Below are experts of layer 15 (counted from 0) of a mixture-of-experts language model. Rows are named router (the router's row for the expert) and show model dimensions 128-255. Each number is 500 + 25 x the weight over its row's rms, rounded and kept within 0 to 999. Numbers have three digits each.
After each expert's rows: a language model's description of what the expert responds to. This comes from a sample of Wikipedia text that the model never trained on.

# expert 42
router:526518535465508483497503481542467495510497515480495479525511492533510492481489505495500509546529450532492507517447478547519485508561501506497463469539475522494497494539443497519521485444470524506512525464446515521502470501543478524524485516507510515518517474491501493468505508497492461509509533502466513467451501457525519542494517480483486487500511528520526470496507418521530440479480
What it handles: Articles a and the after as/is/of, and syllables inside romanized Chinese or Japanese names, such as Bing-j-ie, seis-ak-u.

# expert 12
router:513506507472503493473485491547501433518549548514471519509520504524490532495531496513526473497511490482514490445453451534550496515507508479510521455491503543472451455514461533491493482469459548507484512475450481541451473457512529516513471468477482526500514488517523468463486467484538523519497524499483498503551509484507523517500528478497514507488512512526523468477495518505505474515456
What it handles: Coordinating and or other, closing parentheses and slashes in lists, and noun endings like -ation, -ction, -ment, often in music articles.

# expert 46
router:512496506458510465479506503531504471464485502524480498478476529470508528493499511503502481499517500498467518479455452504515522487520536498474504450486510528478502499519479497486512447477449543515528543463458496534506464475515496471481506477439484454485471505469507485417445500501538503478495503530478544500516518481507485504492519529478539525508494518491491488527501471497510463487463
What it handles: Head nouns after the or this naming a competition or period, such as season, League, series, election, district, event, game.

# expert 52
router:516521521474504477501479486524487487500495519501443486486514510512525483493506493485523529508473519509431518476508507534511537505521528463491493482474533510489461495474469478468511450477475528535473544452437496574500510489522470465488488456500530502525497503501498481475517484535469521506473503553438517511481507472544480481485515514478520471502528488527528474471531441483509510470489
What it handles: Number words and quantifiers after the, a or and, such as two, three, four, some, most, many, each, including Four in Fourteenth.

# expert 9
router:519511515465515474499531506568492481504524526529472491508485497533501529447518478469494468511515505496482516509478481529509530517526517535512452459488500541489507511549449507490537446475493541478507520481425501482440475470567539484502470470454502486505484508501550476540494495515478498546484507473529500490484529482546522488520539486499532495488485481501506447515523475519505438481490
What it handles: Adjective and derivational suffixes like -ical, -ial, -ational, -able, possessive pronouns its, his, their, and middle pieces of Thai, Cyrillic and Hebrew words.

# expert 57
router:485517494436485445464500463578514541499488536465438487486530511496540502500500504569529527482504493512461494510465489486532490507549555526517489489516482512484469508539470491476495446506503532507497510473451471517522519484537489483494530502472537513487494484489544493471515466515504511507495457516456498480541495461510486500497503486527477496526512481486550501506534500545504477486468
What it handles: Word pieces with f, h, sh or ch, like F, Sh, Ch and mid-word h in Hedgehog, Behaviour, shipping.

# expert 37
router:517488530454464508483501524578526487502499524550476496511514480518507508490467459519517524488508529467476498496477495497513459509520553478513503486527504496512467527505458507519521486481491503496522532481460508528495477501565474501515511554499508502486497495490521480429501488501519489525482510526442491477504510475475488520490505489477499521504497486510535500483517498458507476503488
What it handles: Mid-word suffixes like -ist, -er, -ard and role nouns such as player, coach, President, Minister, politician, e.g. Reg-ist-ration.

# expert 53
router:517505472464503511508498496549485512538479556493477522466544478494499479508494503507504549537498510476497514493474494545536483517522507495491490454503510552488450476527494485499499477457457543476484487440444480544514526495502518480490533499479537510504491467508504473425513490512516454542515518513452483516504463464529542544484511483454527500503540506526516470500514487488554487482456
What it handles: Indefinite articles, compound hyphens, short prepositions and line breaks between clauses: a, as, rope-a-dope, front-line, pre-existing.

# expert 17
router:487520531462488476498510490522531493509500543496456457492507508496549511461517511520499518545489519475490513519507520532481494509550539474487500469481457527483489496489487493514504460465507554485524552456464540502512493475503494459477448430443492496508491480478528512448489496512523467494483535526480510482515508474504496501504497503493514508515493470489510495541525511490506461481479
What it handles: Short common nouns or noun stems after table pipes or headings, in sports, war and award text: work, pass, film, song, win, stone.

# expert 58
router:501513531451520454519498500539503514514506532465452488522514513530493487519488494526522503491481530503500546499447483557522473509508525478495501497519494535531498473494472452513540427508443545488510546501460460511507514488576518497487494473497513477498515473462543458447475466499495503502484505499505493500511503454511508502469522501487494493519521481520535487500527505510515456496447
What it handles: Line breaks and an opening parenthesis with a capital letter starting acronyms or glosses, such as (S in (SSSI), (E in (English:, (P.

# expert 60
router:453462507450499471507475518562517486532490492542495505505522516490526519484508531519525517556504492500514537504478514535528516528537532475532509445431489517495526485500475520501525413458492526469519528472452501553491563488515508487500515463481500504534499522504506483445497505509468508516489493496453548491478518491517503544500497533487517500495524473502499468510545479488500485527476
What it handles: Function words like to, be, can, were before verbs, dollar and minus signs, and pipes between zero scores in tables.

# expert 24
router:496486538448505496501510500595543493496494514545454506494508481513527513474507516520509495496529495490477528486502475501487474491510517499536478485537506475490487462506434504499512426496474561536526513490447493511487485499485481470497493545464490492504479508531513480459537502505529511525472498550480488497493507464506523516482511515520509507493513458474519447478493501502528487493459
What it handles: Middle syllable pieces inside longer words after a short first piece, such as ch-ass-is, long-ter-m, weap-on-s, ne-ut-ral.

# expert 32
router:486490505449487511509515472592505461505491489529440517500525493511506530527501495518542477509495510477524529498460461538511479514538480535532496488515527528506502463514464515475538469476477524521489506505445479521495469499529539506553465476496515492519494489477548476464530507534512498505514469528497517493490430479554477481502509524473497498510495482515514486505495517514524481526478
What it handles: Pipe separators and ---- row rules in wiki tables, semicolons in number lists, and single letters inside foreign or rare names: Wolf-g-ang, Ord-n-ance.

# expert 59
router:512507489465483484495487521550508498496502537520444490482502554542536493475529474517491504483539523524495505476478469551504486491504556491468530483505519533506530473528480489484522472477480544497504539478454502525514520489502503506544514512487493454510479500496533460442502503492477489511498498521479484474447471484489535481455498485496520519509514460514543483525499481512514485503493
What it handles: Initials and first letters of personal names, places and species names: J. D. Salinger, The New Yorker, St., San, type specimen.

# expert 16
router:461496501443503443520474485546486485514540499496443500465517505510515528503526464542510527495508548502490506494465497509519491508545519520497452503466515484488467505478456504515519458505468504526510520460458523532511482506559515508501515444514520527483521504492544480475470479504464483525490537522485536533509502485533547505512501511473547490511487479526536455476507448492507469512520
What it handles: Digit pieces inside numbers in years, scores, times, measurements and statistics tables, such as 195 in 1951, 54', 3:39, 18,301.

# expert 21
router:486518500446450454480480511554530486526497539519437465488540512481539482517480467513511514513491516504506508501478462495473499539493555493535509475459495527484483524484467491521522491513490539513508550464444508528484509462517490487502524495517487534492517507472519492430505531467526474540496519505470540471507505484470492527469507471495513506508499478525515457510515479500527487490471
What it handles: Word stems cut before endings like -ed, -ation, -ing (disp-ute, bapt-ized, design-ation, exp-ansions), and decade-year prefixes like 198, (201.

# expert 50
router:523522524441488472516486475551469515475521532525418461474499471501515514462526486474477532485477516479466543459480498534495523483541510534504488477485507485520490499511477499487515488465489547547496516466468491486495451484584515489488493533515523519482486502499535467495504505516525521547508479554458505533513486478519483498491538501461538475504475456505525458473530493497506499467481
What it handles: Decimal digit pieces in numeric tables and coordinates (.4, .0), plus single consonants inside Spanish or foreign surnames: Ove-j-ero, Fos-c-a.

# expert 30
router:525503478426478503516496491533511508502511535516424523489515526498477523479494474527511508535517493486500494479469497515504523486549538511485472468503489501471472473510464514477523494469517511519500485480419505476508519517532496479512500489485476481523485514502526463490513542495518505485468496559494513487544529484526547491498515468486537532501502502498534475517533498512489484497498
What it handles: Common English first names and pieces of surnames or place names, such as David, William, Br-am-ston, Laur-ence.

# expert 8
router:499488487465487436488487502552491494539530500520462494523487496517490510517547486499512507531535486525471515463493497538545488523532536529497469521523492479498485485501460498512531448496462545530496552459484477535523489493514489484505504464514490486505445480486530467455469504506481492527514546504460519496487504430530509474486532475507503475526496443540493458482498438497522517518500
What it handles: Standalone numbers, dashes and empty cells inside pipe-delimited tables of dates, stats and votes, such as 22, 16, 1, —.

# expert 29
router:509486496439475496448513479564496459524520525517502482504528530521516524501513467498481493498507498483455479489460498529492517557533465512515495494453498541476494491525436524479516471463461545495520500493452492521473533495511526495505504478493525489501484497497512478486516495502475477522523501483534511505510495499532523514462486494524525493470488507510539457471509458522511423477511
What it handles: Possessives, articles and adjectives right after a preposition, before a noun: his, their, its, the; strategic, vast, possible, upper.

# expert 33
router:504492463436502497470530477592486493501506538538445486513517477515488529471525475523488464493544525493491501508472471521505514487544526540459483478508494531503446484526446504447502483482513526522516543461463471484476487479511514467530516507496485511501464472511560462481472482495457522491481521512507505467528501483518526524475509471486511519504507494546489473506508489492506479475494
What it handles: Common first names like John, William, York, and final pieces or trailing commas of surnames and place names, such as -son, -an, -ford, Donaldson.

# expert 23
router:526491526466468468468515502541486511544507531534488514503516516490493507459490496508525493506516495489497503510460508533483504511525528519471472445486518491500497520467480481485543463442507546532491539485466513548491486483529530494518518483478449502512520503522538508479500492474483486520522512506462521488498486476504523465500504521512532512498494445524548423480507456516495479476507
What it handles: Inner stems of longer words, plus adverbs such as due, often, very: turtles, violin, Tuberculosis, basketball, bridges, spontaneous.

# expert 6
router:492528508461482469477472484560507529488483531511474471529485498531483491479479491500514496515498498477522491486484499535508522550574552509502502463510494507500472499482487491535500459482479524471483550462470496550464488499566527492506516452493492514494483497532532477480471507494468486509507529490447497467486502474529439494491476477502532513482523460509511462489511497499523469496498
What it handles: Inflectional suffixes and passive or auxiliary verbs after was/were/is, such as households, specializes, were introduced, been used.

# expert 43
router:527527506464503537505517524545520492482522507524468505499527523516559519517485500528545533517522501512502536510485499514492474498532505486571468487489488521495448498522472507475477459485506499528518521451474489539474486510538521495498481494466515475530507507495534485479504495528488471524476528487467499536500497488537482495473515505502533512483492468533521507546520484481534460517469
What it handles: Blank cells and column headers in tables, the or in .org, and determiners like an, any, some, those, e.g. an(other).

# expert 35
router:512506468443493475465517474567486499478507533496451466470505502502477528512515516489496490534574520467494518516467460502510505553556528512514488486496493491467430485535447516490483446512491518524511513469498471515491469494554523480486494487527535486483496489529553465471480480508463487528477499506524535498513494509503518519494476470494508512504509485543484497474512521543548469484493
What it handles: Years and the subject pronouns after them in biographical and historical narration: In 1936 he; they; 2008; September 1944.

# expert 27
router:510518475453455468459494498566518534502458500512469474497509542499490522519457482502500552541511505490543489483509495520504510524541512520487496479501502542539448485527471461539531456467488523495518566454449493510491524511553554494517509480481497481531465478488530459470493487488475491507511495464488502508498512480506481504491468489514511486520515461520552464501509474484507497501488
What it handles: Line breaks and copular or auxiliary verbs after a subject, such as is, was, became, been, has, plus stray digits inside numbers.

# expert 3
router:504477480420481523471473512531523484477502474525409496509509521510510488534477497499490490516520496528486518516486519518511514503521522518499476471525491514474474492492452502485511461477503559536502532447480505534492480474562484474507486481497508479544483477458503465476544496539520462505515479494446513492489532461479481495438490485459545462489520468502477461495528480536492483511485
What it handles: Field names and headings in infoboxes and tables, such as Land, Mouth, Opened, Spouse, Category, plus direction and position words like north, up, head.

# expert 40
router:474502489456436496521471481545451498503475518527462496504472514509478520520523494491498537485529514520462505493459489535503476498524524506516469459493523522528498503523458491476503464486475531514511515464442511537506513464512488468530538495507532467508492467446517469481499487502494476529525521528534493503550480442519497536509511500494537507492528508503517484484487488493496480485469
What it handles: Opening capital or consonant cluster of a name or word, often after the or of, such as K, Ch, And in Andalusians, P in Pablo.

# expert 1
router:492477458451498470504460501526480467509476539478475488509531511541505492489502486509488492516521486498477506458446453542531470506491504504529485461473504535486465451530490496508510440464487534524495530444485470558504498455499517498514522509475492504496505498457514490451506497525514530534491526511472501505537495434499493501499478510490497495497540475488501466478528475483504468479455
What it handles: Commas, colons and hyphens ending plural nouns in running lists and infobox fields, plus function words like the, in, for, e.g. ruins, Genre:.

# expert 61
router:481468498436487506504507520540513494485524505535442506501522500527530533475479513533543469552530511491442507517501541554508486508490530501542538450471509517506482531517467522532530455475523505525513507473460495513508513482550498515517481478456511518545498492494542485433478473510490507521467479517485515501519502472503495530507492501498517509497507463531492454489525513520505497452457
What it handles: Pipe separators, colons, semicolons and dashes in sports and election tables, plus of in statistics like density of.

# expert 55
router:464504468479482497504490488566472517506517498528461514490507513543512476494535501470523531506518508499480511496479502511512504502531506557513484477441485508525507490510461479497541467446526556518514522472416517507482459448530508486506507491492503484484497444448521467461496491504550515514519523549506514499523489486532514480481515481502497493508520516508542486470546514512508473499458
What it handles: Words and accented bytes in French, German and other European titles and names, such as des, en, zur, Instit(ut), ä.

# expert 44
router:505525475462557478492491482552518510499524485510441488530510500509478516488490490514512468500532455489483517489476492524527487499515585493528478455533501533481469480526469519513521480451477535539539499469465484505476517493505479488510523495501517506501480522500541465529481532505497520496511517538452521471467555461501522536500499485505525471509502471540509459475508514534521464479475
What it handles: Plural suffixes and closing parentheses ending names or table cells, such as States, M-ets, (1), PP), -ings, -ments.

# expert 0
router:490525474445486464494486481536502520483525536484429508498484539498512519519486478561510510478511545483473524514473474524485466520508529506494523488523478492506482494481452511508483490491472522502496526456447521533543453514525509479498491461507514532487504532486528461459453500502465496521455523492480522513498497510494492522473526504521539511499492450568504461485491454504530480519513
What it handles: Digits and digit groups inside numbers, mostly vote counts, years and figures in tables, such as 16,3|15, 193, 2000–01.

# expert 31
router:494515489451498483519515503565519506488493507504460526487494473499476525447519472495505494509515509477498518522462491536496507491535575495505476458448479533492462504517502500510513504483492505509524562475438494513480477489568506505511516518495519469469469481503512503441506501485465524502491514501464522449520501485494560512512501510448500546511471507491522482501531478538476476507519
What it handles: Final pieces of nouns and names completing a word, plus group nouns like team, band, group, Council, e.g. dep-ot, Sh-ip.

# expert 13
router:501510469473511511514535530582495486514503521471449500498514475513518523509465487485514522505523490515501571482491517581499510485538498486509497476477505542540505503502448505502501470488487524544503532495493505500496497480526509472479529488488490484505503516504521488436481483493504523538503565557492503523501516502499494465448533500501502500489527495506510466511520474505522497497467
What it handles: Vowel-ending word pieces inside Romance, Latin or Japanese names and species binomials, such as Al(ignment), -ia, -osa, de, La.

# expert 10
router:480490488479523473475499521558527516508495534496470508521534498526518518453489485491485502511497490488487504483485446522504468519533512485491465458492514497464495491494481515488536496454470519509518533499470496527539478497509508504477522466531508540495505502514540481473485495526509514525486524504545492494513563461524531494472493510504516519462541469538558439523513510486501466543502
What it handles: Prepositions and articles after verbs (in, by, the), sentence-initial In, and table cells or pipes in film-award and reception tables, such as Best, Nominated.

# expert 54
router:514483459450499505482490499542466482529505491496444474489513508502536507467523504491503530525548523530494503491435524563505482513503525503527494472456504543510502490502461468483517449485529516502504555475467493495449490501518492484510509513469471495489498526508539461461460473534468505532470515516478504481458498486498520460484538499509516515516492502470539462490525454528513464513472
What it handles: Latin endings of species and genus names in biology lists, such as glabricoll-is, -idae, -ia, plus taxobox labels like Kingdom:.

# expert 62
router:503491520478479443468523496545516482505484523512448510528501533510542515496468491511494534528471538533484491519472484517446512511523537498518469485484488524486494496472430473498530491520494557500527578454467504565461499495537446475502518484468484469487488510491537475451495499511493514512505521514481537480527526496502481488500494519471495496519511470502521475469519480488521472506453
What it handles: Opening pieces of longer words followed by suffixes, especially sp, def, comp, pl, as in -sp-onsored, sub-sp-ace, play-w-right.

# expert 25
router:475483474457524460506517532562504493532469523498469522508538496500510494527514490529530510508556499502509518461497518566541514518564521519512466487477502502508472475541457500491533487477506532561480534455442532517479502503504505464519501498534491493527510480494498511464524501490488495523487501499503511494494508481546490510518492478446520466491519527527475495479521482506493495461487
What it handles: Capitalized first syllables of personal names, often Korean or English, after initials, such as Se(-hyeon), Do(-won), We(aver), Ho(op).

# expert 11
router:535490493443503488462514539551487503515517526508473479547507533523500531476488534498521496538487480534514489498471511514489487482535506512533470483511475533511455525537464507525514478429473544523516533443477482531501493479518471534529533498507470486507486492498524440450530512524486468513467515498449488491518489483521523470496524455523493517504522488543530487474500474519481481478480
What it handles: Commas, nationality words, roles and table pipes in people lists and infoboxes: (born 1969), American; Produced by:; politician, professor.

# expert 41
router:489490546440499462504505490537499486506517501492476500496495509478472528468541522505507489493496504478481517485482454526468487495529532538512483446497507513490475503510459471541494434503470528485508526482462510536487475521547536521534509493499503454532512504497519480474505517490495500499483499500493493490494518493553478492482490493484488452534523488512537494516488457522522461496472
What it handles: Measurement units, ordinal words and suffixes, and letters D/m in numeric contexts: 325 m, fifth, 500th, second year, knots, °W.

# expert 36
router:494534522437461455527502493549496483529490495503467468542519513495489525486463472466495514492519504452488453509470494523472483505505564492516499467473512525487468480523469470496533440500492528519508561473467465548503486539544490505548514515491544519494483471467557435503469490512516510510480514540525494476493480484511467508498504521486515500500556500489526473507503466498488485516492
What it handles: Opening letters or syllables of words and names, often capitals like V, Bl, Ad, M-asc-ot, plus table separator rows.

# expert 56
router:504494499471476471484503510550505519528510533533498494503486485557517502492451469491508502512531480507489521482432470531502520488558474519479508489489488518474481491514444472517501469441493521536513507464495491556495495457518482482523513521463503493537511456472529482473510505522487505522495495523492502497512529485494503507486490477482524512474520456513527447495513462521516482504454
What it handles: Articles, prepositions and conjunctions in running prose, especially the, of and and, as in Father of Bluegrass, University of.

# expert 51
router:505516489469507477487496507551543504520528526496446504544520524508494505491487486506523485503540492494485506473450471527483498520511507535519479462510504545514479502516469489510495464502464550504561542437482483500500505478523483503517508473480520511530459495463514477475530479488488492548490497516503504487497447471520482520505506480496499520482483487541544454478546473516477459485485
What it handles: Pipe separators between table cells, especially in election and results tables, plus sentence-final periods and labels like Directed by:.

# expert 20
router:495487515464471488546504500551514521515504513508432486514514503504514547518493490487515494478492526539541542505447471523482492509511536492460528463508538518492515493530482513472536450504492563470508551458486506517484485497537500503501502501504545521512485484492533485481472494484499455553489496509467496512494528500515521490507525480467516493516483482551507474495532487500490484497474
What it handles: Sentence-final periods and word+period tokens before a new line or sentence, section == markers, and inner word fragments: Pol-ic-y, ec-um-enism.

# expert 45
router:466496514443477447499484500541522545486509512536469520504541539502541536477509520517534480533525506528470522517491492525465529535509501487533490465488501520488522514529480496495508467462526499503484528494432521533448499511506505479479506460525525476510480501495502477444488487504493522517505505514480472485470537487565496483461482512474531482456529477521513444520512504477496496495498
What it handles: Prepositions and words before numbers (than, least, aged, within, at, of), had and has, coordinate symbols, and table cell pipes in statistics.

# expert 49
router:508470505449485491476482478566514499526527493535449479512506574508489466484476511537497513518502482497502516495493519526479529536559513500483477471507475541497490501520421499512492452468499544498512470464440478526492540477504547492513508490526519480483487507470524497480500487517472454511492513512506526492546523474486515496472508481491520487489490499503505476464510479508534483496517
What it handles: Prepositions and verbs after a verb in narrative prose, such as to, from, with, after, would, e.g. ceded his post to.

# expert 48
router:502492509460506473520510502560521483524491510509480472512516509536524507450507487544469521500491526484504530507499494527497491506515545492488502449489477512494472458518493484488534493504474480517493536471446496521471472499540492496532495481513485480531481500451493463457540502537481498515476503513521493474503504439523515528466515496477476527535522462524511462524520486461500449497484
What it handles: Nationality adjectives and proper nouns like American, German, British, U.S., plus line breaks and table pipes in election results.

# expert 28
router:496494514471506469509523503533478524484517543514447493505512533541505495488497491503484561492522509530481503474490483528506464458545529512522515473454487515492480500508474531475507449504498537541503555466471487487527510459495499465491530504538512469491485479520562423437527487521498483539513523524465528484517481494492467509476523473461515485513518499516499449533469473507495447479482
What it handles: Word pieces inside Indian, Arabic and Persian names and film titles, such as Kum in Kumar, al in Kamal, Sh, Kh, Bh.

# expert 2
router:486507493468491481496508490540483484505503540530481478481502517509488531497495460489517478490511499483479512508472459519553514506537538512492514451480486540515489496499453506491492474499484523531516575454435481494499442496518514481514506475448506482482500479497523484491482491504512497524511516521481536498509525487496475512484497494491530517517525489486508487545510509520510467470490
What it handles: Common nouns and noun-final suffixes like -ation, -ity, -age, -ance, mostly after the/a/his: song, death, vitality, Parliament.

# expert 34
router:516512493472484481504482501528491496512496498509433498509486533524517510515528509484522538527498481498494503489498509551530488503530540492537487473466485517518522521499466475475501475467500507548491557484441509541506487504553512491514502488506548510519494477480516472451470509531492508490514477529522475540494486479513500508469521500498525476481532488543508501491510482510525512495470
What it handles: First letter or piece of proper names in table cells and lists, such as Pre in Prešov, Ag in Agnieszka, M in Majed, plus coordinate numbers.

# expert 47
router:498514484462474504501483528551523478522532513551449474490518504481503530522503458515486520505509516470489473468489490560535528498525532480525499449500477520472468494487460489467533440521487520499507547509446505541515467530523506493489497502521501499542499518471534459483482452504502496524485541518496522523505500451504538581481489507481495450514535457548542502485550487516535453476448
What it handles: First piece of a word or name, usually a prefix or capital letter: Re, E, De, con, inter; Reform, Evan, Collins.

# expert 15
router:533484525457518441489499495533477492510491492508449504532507568492538515477497479516528501485525538455493474539460482547472499488534524466500473484476543492494479464509442517483505475517515544544516522466462517568515482496519471488514537531526499518496469496459521459509496506491537495510532567520534531513495476483513502494477528506467524540476500461498512486483501459494509478519498
What it handles: Opening consonant pieces of words, often w, l, b, m or clusters like sp, bl, pl, cl, inside names and ordinary words (Midweek, Cornwall, limbs).

# expert 5
router:473521524432465475462493511553538468482519515513453489516516522502501500517480501461529511519533529502512519474484504527514502508504537492473472466510471569486438506499511485504510420495463534486526535493461505513489505513528505475540505506513508469523480482487531496501490512481493528506511496505505481548547520443499518513480507471477505488497505514531520460503507469487504491469458
What it handles: Capital-letter pieces starting acronyms and proper names, often after a parenthesis or quote, in media and organization text: (I, TV, IFC, Cor.

# expert 39
router:521502484473482508503535452555494488478511504495434492521499542536524494494495482522519518475515473510489487484495538534518491496541523484473455469479486509511500487549474514500501483488498556526506535473454476490484522503490495496533511510506475525511499477493543450481513525506498492496487533551513484529499483498508567524454516456522506521489523483538525465538503464528542487496476
What it handles: First token of personal names or titles in credits, rosters and tables, such as Kim, Cy, Ty, Sam, David, "The.

# expert 22
router:521509511447472514485503461526511527484473537531458465536521551520462458492469512499521486502493460478496521486476505525473523512561504489480492482509507543509476482466447496483510481460480541481493493456481473516476505472536514495503514472518501519496499498522515474491492497515486467518501522517486509467503519427506461479469458511505516523499513495530517457490528451490515477477506
What it handles: Main verbs and past-tense or participle endings after was, he or also, such as -ed, -ated, had, made, became, won, played.

# expert 18
router:500515519450458480484521501550495482510487515511491499502520539489504477511487503517507492493513506470555563520481494531509505522545543475497498466524507528502493489515425495481491449485502561499512508480442463550504509489501485515480497515506524488466519477511540488439465465523481471566470540506491524482512498450548512504470474510510515513517508484525488465509545496519499468480484
What it handles: Subordinating conjunctions and pronouns opening a new clause after a comma or period, such as since, but, while, which, it.

# expert 19
router:519502494433491484503501485554500440498510517497441483503486531485511509484464487547490507553540526483509508493499485516487536498524520495522469437517499496480446506489462482532509500495482552498543542460460482535487507471547536446523493497497510523505493501515569473455514491507505482496467500532493506529523521429525494486485512492494528479493490485537536435444512502524521469512499
What it handles: Spaces, pipes, years and lowercase first letters in sports articles and tables, such as s(aves), f(ranchise), 2015, Week.

# expert 38
router:510484482453511453506507502579526483485515537526449490487507493524489510482506470535500492480530502514501534519473489515497501479550530511487482458508511520488452539540483500485498476483521508541509513500458467513491510482569532485531504509530508493517479493474538421479469496499423532488506521514498495490531511461528518521484506478511516513519502500533508450518501514502524486491501
What it handles: Completions of US state and place names and political party words in election tables, such as Nebr-aska, Washington, Liberal, Labour, State.

# expert 63
router:496481453461499494486535502545499496538495501517464476481504513492495495480497511477522470518497495503484508469468498501493472498532577521512470493516480522479499507473493471487510465503487524510526574453456511521504458490557478467531530494480511483526493512464545514480461490478490508526533506510490510496505492464489488521500517492506530536488515498548495473506524544476500477487472
What it handles: Plural endings and head nouns of institutions, countries and groups, such as University, States, Army, Navy, Sweden, years, government.

# expert 4
router:496503497415491522441506501552510499497515537452462509507515515479489512477504495482521493507539530507489524491502506531531522517541557531493478481474512507482472498494446490511545466477492516516502507472427472535478485493536499501493519498500494509484487527472548472463513462522534526493488470466479560518520504438522534524520494502497505485541493490564506477463531478497502490481491
What it handles: Line breaks, sentence-final periods fused with word endings, and section-header markup, plus the last word of sports-tournament names such as World Cup, League, Championship.

# expert 26
router:485505490470447488481480478575520481490479530539454546495501487530490521495515527491515531509538515510499531485456479525509523493487530496511527468470490506526483498515472494474525462470497511542496569448451518512483515479506514470517480495473539515513510498539543492462522495533483520531550494571508498445510483444514529489493514512494512500470506525509525477487517464508507482519523
What it handles: Middle syllables of proper names and rare words after an initial capital piece, such as Dum-it-ru, Alex-and-ria, Marc, Pat, Luc.

# expert 14
router:497499514468509447489510497547497492517473499530444462505511505485537487520485468523510474529512503466499519517507490538498493501547517501525505479488468535509487469503452525484517479466461535519533514502462478549513489458502498536506499493536491506521481513450547474458464507504512430515508542486493507510487459447509532492475486510496503517497542465521518458497523435497509489488484
What it handles: The prepositions on and in before dates or events, plus first tokens of lines, list items and table cells: On, Born:, "I.

# expert 7
router:503544533440505480509469478559531510529482524484460477505530519523531505438499472468523529483518482498505516492482492511486495526504524505524474467457504550442470466482464493483541457480479528509491536458458500544508472533498499475490517486485493475495494491506560493489500495515497492506500512524499521485493486449488509478522496517474469490502503501468531459524538468520530475497478
What it handles: Lowercase first pieces of split common words right after articles, such as trans(versal), dis(figured), mass(ive), fl, wind(ows).